{"n_experts": 32, "router_score": "softmax", "init_std_qkv": 0.0428, "steps": 4583}
Below are experts of layer 9 (counted from 0) of a mixture-of-experts language model. Rows are named router (the router's row for the expert), gate (a neuron's input weights, with its number), up (a neuron's input weights, with its number) and show model dimensions 0-127. Each number is 500 + 40 x the weight over its row's rms, rounded and kept within 0 to 999. Numbers have three digits each.
After each expert's rows: "comes after" lists some tokens at least twice as common just before its tokens as in all text. This comes from a sample of Wikipedia text that the model never trained on. Tokens count by the router's weight.

# expert 20
router:553554509492467519515527513425475440528457468472509479516551481469451458489528504510476440484439496488556584496542522559448480504505522479496459479461507647523574412468468459459516529557474510467467539488443469513593472469480523413539434502534466463572531551471491523469461440490517513579466532457474499526510583454525498437389476459488545450531522505519497478434514491536553481536515
gate0:493438498487545427530514491502450498548581484558523559557487547444495562483501518480519491532557456503435445514495462512510470496507475511500477525481368540516471466542437475477493502471536473502474470462443462538469563506534475511507519502464521527507551453473511568463493483435538491553461518531532497603532487479523506525568451467459571497528508555481521484508510423619500522429499
up0:518584439538473533482518473440496462473522533459494508453524545521497498546526476487539480499489544512461508504487527504441497450473513483518469455498544575464516401512493507442532463526430475535508497510399462552550426469517524511513487480571512458504453511523513514501508471458565494503418573448550536526510566433511474478448419522547599534518568483456585538478445522638548474548533
gate1:491521498508568500399459535506445518426537483486472477529488542489484523471555477533446524485559548521552454488519456542527501490529452525585479460521452551447528480449504568508509419479508498609525465528468452518504543474528401435545530511507468532508523561498484485505484598463473490560486547473528454572559501473484452491512464517504472528467516504532535551473479445519523528568406
up1:517464528507569561498453538504494422615513418489585542458459517504583451458512493460510499471546504451533550510522489513504528492514558465451568518531549518555526496560524481511493470463499518495489610455479529447469487489517490537486473461418513553534476466483516457436498493536432503459517439534505497509472494446483547480521485540486418522504534382515492495467468519556464520501581
comes after: " ", ")", " 0", ".", " —", " 1"

# expert 12
router:566550519558470584474479544515442497528565533507453458467465551497532546530470572582510490550464465528455474456527510522484521539472485542479506505516502507483505527458454533550477466525491444499494444564475551469493554544471431498489512531441410505502527477481514490505487546438506377442422493502441527546528465448543465524505508546457395506505551507450417559468474573456472486488538
gate0:483517568552552539456529518460458509507532433477543514494558512461527526506501516531445550454562424469463520521505561474530508452550484575432526478590455470511476558376512559521537434474557457494506522474517477469473517517474415474528524521487514455536519430508512541488528518503444465515486580525570426500490520475502493450480479475526518475492420484503483433511410569464508489519415
up0:487420520531507521489431510496498520497531496486498466419449576419528460508515514457458531442526512465497530506578437594497498496406414489540460580543572506523516533498578494547530423422513463510486535480536446481518531549490533473446530505468553513532518425480545547519553487500505414497548514544489469545465577491538503482507517523511491537497437493499504473480475519525557519580494
gate1:451501456521540438553457522438421542530542577514540490579537517538509547509478514447482477512417478511511518602532524476531560538475497561469464499455487504433481488490475536454552479410498542537484487538469484534560489443509472441446428606489567514467501473465489477441502563571519522518550447453558563502501539504466504498551445541494547541522486531540486531493549524534457434496542
up1:480401442472559515501495478517482456516395450498493492450489432489532418565481490480547547521585553519463486541545462490492452508457504498541480482498567559547609472528493460490479465506507591433480495507448469472528514501405495485440511444577529463436451522495507497467482431552436507530514443475459451484420558594465534527460426493478508532519462518468470456445453511509553520533458
comes after: "\n", "-", "==", "|", "===", "==S"

# expert 13
router:537455487470475481507520550546492537517411522549512461507460557495548478538450516509555489536456555579547440539491484449491447497496585448428509432502488584557499508533456505495566461485500591514463544538504490524534528507455543524471471486469451461481503534505442523492522461557492538515509471535479455490452499515499541483408499521552510492464455568480495493490519495485516529467531
gate0:503538499452490507465476474431417496506471512421511412504439537504561552483506528537536484512490481494513535508457513481465547493572512548495458432511576530497421501439461485565527523438537500468513526597467558508510515455462489528508489522497437472541485530562498518445507564515454465561570462479512447484456539400545531560506489444539540515442471506457558487501448558539492515542411
up0:506501489452540497508519474404465526493507494474516478490451576462534502508411542450511485481453543572502542500504507420455506436394544468463456456486525496529530503444500539526517473464465487534560551535405514432415519459530491496445478525526446488494454570494470520523512464520519520526469464539497433464516545530541513535464521509501505453469493549425522507439475485496515495565501
gate1:523521545471401467497485502459390465514535479500458508583458515457510513482504471484466549486492447519485524540519484579487477529536538518467473452433447494502493456470466471455488474467471499500496524482546512539537571393440496482503515493433520489641568534498505500479445469455501478530535511494417481516512518554499481544461414425529550516444544558469550453499538485497559505521461
up1:477504570452491516432479456563498514486440502432522464533493547507497501535455545503495494469458478511515493529520479549515491450554505476513489546489506475492524525536519515554545584442522535484537480591427549442486488516536510546464457474474531510484477531505556502558468514509500472458472500532497517402476467600428404492512481506503469485469474496490459483600571467514472461506543
comes after: " |", " 0", "-", " 1", " 2", "\""

# expert 6
router:449525514520470549477485459462490505533474453484500559567531553544524545512467585409465460485497459481480468505493574524546483486515481481529468493428492410489478536557494443504590533473493441563502477576440480501523419433514558471468602486520511499410448519510451503538516519513559512553515480474551531428495426500519546598567444467514480458536427453520536516478468489489486537517519
gate0:474521494549521513468493525477529477499526508515445537510456420505447493404512429497576425520483455523504567538471480484570491503414469448536388472477557505527531485476508502498525526474470508510545504508464443575527497437512461470519512493512477542575582449474529452546528554530487425504526519446509444527474544486518435541531489524480485525514526474508456466465500473454462552509428
up0:433438513496460461425465446426543505500555493534522489481501528491616451514511565471501427495500493510497558494548464474511525517550535485547515461481460488574493532519513475494510532429504508553453475527442486512407513451463495468520497523501515468522523501495494529423486563486451460523521468422524454557545501526462519506474433483509500512463535528442573558525470521517537473548466
gate1:453454509456569512472448466556469472514461452592487470480447595511473485455542436440483475524524520471423532534525493498515455523447493527498538524513491492460549397556485527492535527472479531511495499551443467505463472560550485372531450501500542538538511436454553520485494523569594492514504483525521553523461430530517548537522520547534508573510488503511457529526499434489515480485490
up1:526535493541532530482581512477518487455493519439547502490459497492450567480494478494593476522536527611485478488482487598493459583570529483464543454496519532483520511515497499539516549430490506465479525503509496488463485455454515521492520494468469556550433508476448490522477507479518524459464521522539480478550443536436445497446592582566494497530561539465456517510487481507518544477509
comes after: " of", " for", " with", " as", " the", " a"

# expert 9
router:525483558475516525456507541558466492467451521521500527432450531572550535584568544575536533466478473516460496442499547491477513561449546583562526504497517451478514547415434521511551493522498424546530486595432549571555541485514435474515468452481475488518446555526482495455495518451523489492472504477499428557526431435491450529430509493499489468538476525433515470503506464458533521583459
gate0:457547407423483478511499476561515516503500569489527490482610512569568476496462484496521462531487569543529392483462514462504503464512565526542510513501508569495499520528516528530439511454562527494527489544575593501504517528498439532532552500446464435511550443467528515504397400545451445536438535447551454493503463501455513507474504468491457470450501484502494504498531498481433498499475
up0:473547490470479499504576468524524514545572554480504483498496518513579499539489469485566544567498606479449450517401489502474489494502517541500566482446476532448494475498477535497454520458565475489538527528575497407461540546479424580503492484515441548472493478532490462505476453479414431511439490509457487558545534454512461490522518485476455392493471469533522416502533508480474530471442
gate1:515437475490577553488469523493458511485553510474502470488462494502449565463516549492539422524505512459472557515556452437500598515471452516523504547498578509529462567526528412576542579493486536471503538529501539572467505413438494412442527516426504463532457462507476581501461435484511505482467469445495535536508462506502505475494508505485535515458497592534564595551484521531510496544438
up1:507508461511485501524537429580527516494574544461539427455510503465452506533528535526438462593501490429509486420571502394536525536437529622483473482491470477487464507500502540481557408545546551502432506533516515573502479514455517469495574483421488481553438469513465561488492505484486461466545478460497442575556497533481519482470490583482557514513510548486552542561467523515504468529483
comes after: "\n", ".", "s.", " ", "\n ", " The"

# expert 4
router:588449454519481452530549555500485601588429474476475504494499493508508477551570470496470454540535499550512516545559526515444528462510534471430487487476505483455507527528487466500548505539584556503490494509510437472493470517482484525539482597547557507517490446548507567454489488562541461495565495424436476505532495470441486539578525500499520535531446486498451475482444463482457598433468
gate0:471510462472494463552441432467513486441546435574478519467549509526482477487463493549460518451576447452532489527482524469547538521484441442546508596458479521469538536553513481460437526470532424501416508459463501485458523488430470425433470513484518470473517537574553495456513494483524525468510480487550507543495489506545537534503486516475500535548592480467456457484519541515554428488462
up0:545470504499477449499513500549467457523463459493476456609496497567525474494479541520533576514450571548555490437560421496504584550507481443523488452544492519538514469561546514570521527510499552442498530511581528461449529528557472459485529492530450523598481501473500447518488550467518386471511520505492492503532514483508477531496472527533461483534501497491431589496511469494484491598509
gate1:511540444547511561459502500515404447507537561515502466526487556454431509514493450509517494473545438473498512535441425512487430554479460559433511488538517491514472498525485515527556474527484451520548567463485458515466537466479491478536469524504449507556533465479493524458536475511455491509507552548541502529536404489570472474445493437505456532466524496533451432553512543556427526508530
up1:548412496441518461477519479588571459523512532460498542602485478538522548503556490496438497496540591463432483497489407492578469489518571499447576518478421520471514509508458482493449479465528509409549482543516534543523544450496543455459549462500505462564533491493473460518448476470534537476520537442468535494481463592494554491509512543540509555523500511514513559502494499457507501500428
comes after: " a", " the", " an", " his", " The", "'s"

# expert 23
router:465464490465467502515495471524474465462461465512440514533504538552494557511523519450483481491476550531484575476534495544531479514561503504506506546500496448498508548533576597483534517550477459450482495497487452434456495476476454465478408440593529476518483441536481535489464462491544524568498466496542454534515495452494570570592511495512426467538493395480508473484495504410498535485523
gate0:497517534560534517525533486423458481444494545501450476504517473460481551562465488476488471494441533495470474531476446514478498551481447621482442561500484475529508488435545462531490508461459490643467453491517519529526491476410514410432471523462395499577486582490564467462533415438526578473471528491518501506518516493480462523512449465487455485484528520519478572478469483513409474580485
up0:504502513509469491412504483471509496434480594441541488558504489524535586540552487550549487515435475508501521546521474556526526514474470543483524520516494511554522453473535416544468477532529477492491502448516436524487546544453565514415552523570505512493510496476440543497536513454464476469588616515493447470521484463547458530531555530478434530514501489465481451553516510489547438439432
gate1:522575501523495478486481552544454487525584552488471509450551534521457579450443465577518494485570483436564504538374553479442506542481495462473549427516434523514553443498467495489474542507493471481441455487535584523447552457471498497508526489469544568458539543507486493531504511477539479434523572483552522455497384465509486483479526400508505537459505508499458502461508523460477476538518
up1:451526479494469408566430513522510495459490484507534514526509523558524546532500538511499582514504551459520482488529498538533572498477535551535486548519517485524413519475540582512467552587514479481526543532518506521512547478475469504614491527461465514522493516563488472531463556484443510532432479448485467566478515419483533577486535563422522509501543504527501522492460447513451517529419
comes after: " the", " to", " for", " in", " of", " and"

# expert 26
router:540524499491599524470437475490509564456498449478503518496493521466490563458529517436500503506447524531433500499461497486497496520542520536489465489543517526417537500434516479498511459529431456525534431444426429468538434532517434448514500515540464437454495488519496530509449506480445479478421546500492518530562510545496468472476484517432531478533468479553452494509491557521427510493490
gate0:516510373507544502550507468434518486508512442500480514550546469480474505542543491518500538528496582482519469455439519509552471456477499469407560525531445579502539464520500482425526493492511494532502546495508521483445490497448500547463511538525525554475567583445528530550514493542521549563489516543500480491497544542536502495476469488488495462500568577543475569481505432553509467458574
up0:456517537563446480461479568474530522512401566436416470489537564562502507456482520506487473461495477507436499511592522499472446419526522538517482526418566546517505504528560473540481498506469509452498469539461530474604471479464463480548456496529501397439505465529492469509515432498490518518477470444471447601514490503428577491499494481551535523569461496491450503502610553486502451534489
gate1:501423545495551484522458458520476501577461463450501531512571458545491509412529523485463592453520481462476483529519482624476520506501501493562495559512530519478465502485583499583447529444467516365412469507540489510507501549435470420538494530554554540540568498482534465530425519463514527492518499480433562463507559491532527537516512582504487507475461484485552517406542490452448496517484
up1:510500473547552485533459453519450504498481520468536506561442471503499454553536433508532461504519559537500452457439498467522498544474509459541551481506500520484506538413497420534401491460524548460497455553516527519493470488486468469489549459506511485516516498521555420472480531466534495537514415513490502504460463464474528447512409460531521485485470488516510469599442492502452480507511
comes after: " |", " 0", "|", ";", " +", " −"

# expert 27
router:413507512534503483422507517506485459473603530589555576468521431543580543522466455514436493510452505441527414420477483517545492468536514488458451491558507459519547507479538471479542425540496433430512567453560495509464474500490508499427561447500504494522506560450496510480587452468562532481548551545520494470509405521515500513469506504513490546464535540488487517613525489503483474478527
gate0:444486547524518450438477507491463461509516544529476464538560503528530481545451459505538513551529499492521473451494470469539509547495469433538533523461541538476505480534552558424420564470498516615441470492461529574528478515441479491463488455476496602535550526480554450541489515519509508477544443497542466517484521532450520566480452478527536476474534568449539488488517538478464466547518
up0:435476472526483458478501526494367464513565497547494464523525501560488457523485549496516494515440480454555466507508483510569471589561490488491483491499542510502432442474443474455509545451502548581434535525456487505464517497442461496500461514429480494481550487479571493524502539596548517449598442478547584498484480511528452542469561534505541472438572511541518533503496509523505553540536
gate1:446527518469533529501505483533518461525547536527520496462505441533525525515491462498522445534471518454550533533403487563539491533518484483511441423514571462578534502501508564562519511497490594509547598496526544506528528502470514417508507474493454465472475480501479523420485514488443539563418482520560456445530519448466479494502529496498437463426477503562456509493492439488454433527505
up1:466508478456453477547462513494506470530551498546452537508534505517537504475452489516506568528484573492614481515427497546508460490514496427581508564538507539512527529486426437527455490466529513478485522450506511474526495501461464431468479457488453523427555482529551445471538484515466538512539526465514507477523530492470458548489500409445522514514552474518565502464526387546432508617541
comes after: "\n", " in", " of", " the", " from", " at"

# expert 28
router:473419515501510515517533536466475430484593518524531517462536507521486525496448506532542454522544551525551477458530505541485516534439485507524434498478431599536501514530456562481513502500436517466555570438514503445472484497495486543410467575524455517572508504523527545520530539466552473546471474544521519495413407607484546516458542513504463555484557539511424460477449493489532461462555
gate0:488460520506564510590506533517569547481484428474460519460518493481496433481417440507491495470483472511444489459507515464473567495588511478486492528540460546513492556534533501519518538513527520557492496568551518469569531472501564542480439545556477504558511499503565506520504443495459530534522566450577530519516529550547552474464544540491590477470534475487509412493520556491464531547480
up0:514507533472555425558478485463449470546506462494515552480569515453500514511539453512518500532478460545593468474517453474537537508419513438544482504467564490527502497481482487440502464492442546485515435471424538456551459531536438566536474466454527467495487561488557582487418513493513480517466460504443522534501586555383484531532470522504517507548466583528493506484454540494426499468458
gate1:486444538473518503426464428493463503535477411514542476534515467407519478476454483497525500431474435488475593498547520497482491465565470503535505562531469570486493470473543540501471544497551484485488584426561520455497499446469518423454444466465428443521521464473535504560511410522488551518530427490537431441501500547443470453459516528486464492496519529500457476508520545477531487610425
up1:491509435538441482531473578488552532516471503555484500425574476473497593473516466501476492495525487538460457539484547469487487467518514438455509569464503529510534513485493443536493470491537499564494533461460477533506503514487478564482566529521505487508464496560582511495502486518502515466422531481486519566537567418489559533522504459487522488418527491438450590529485531535521439538538
comes after: "\n", "-", "°", " ", " information", " Coordinates:"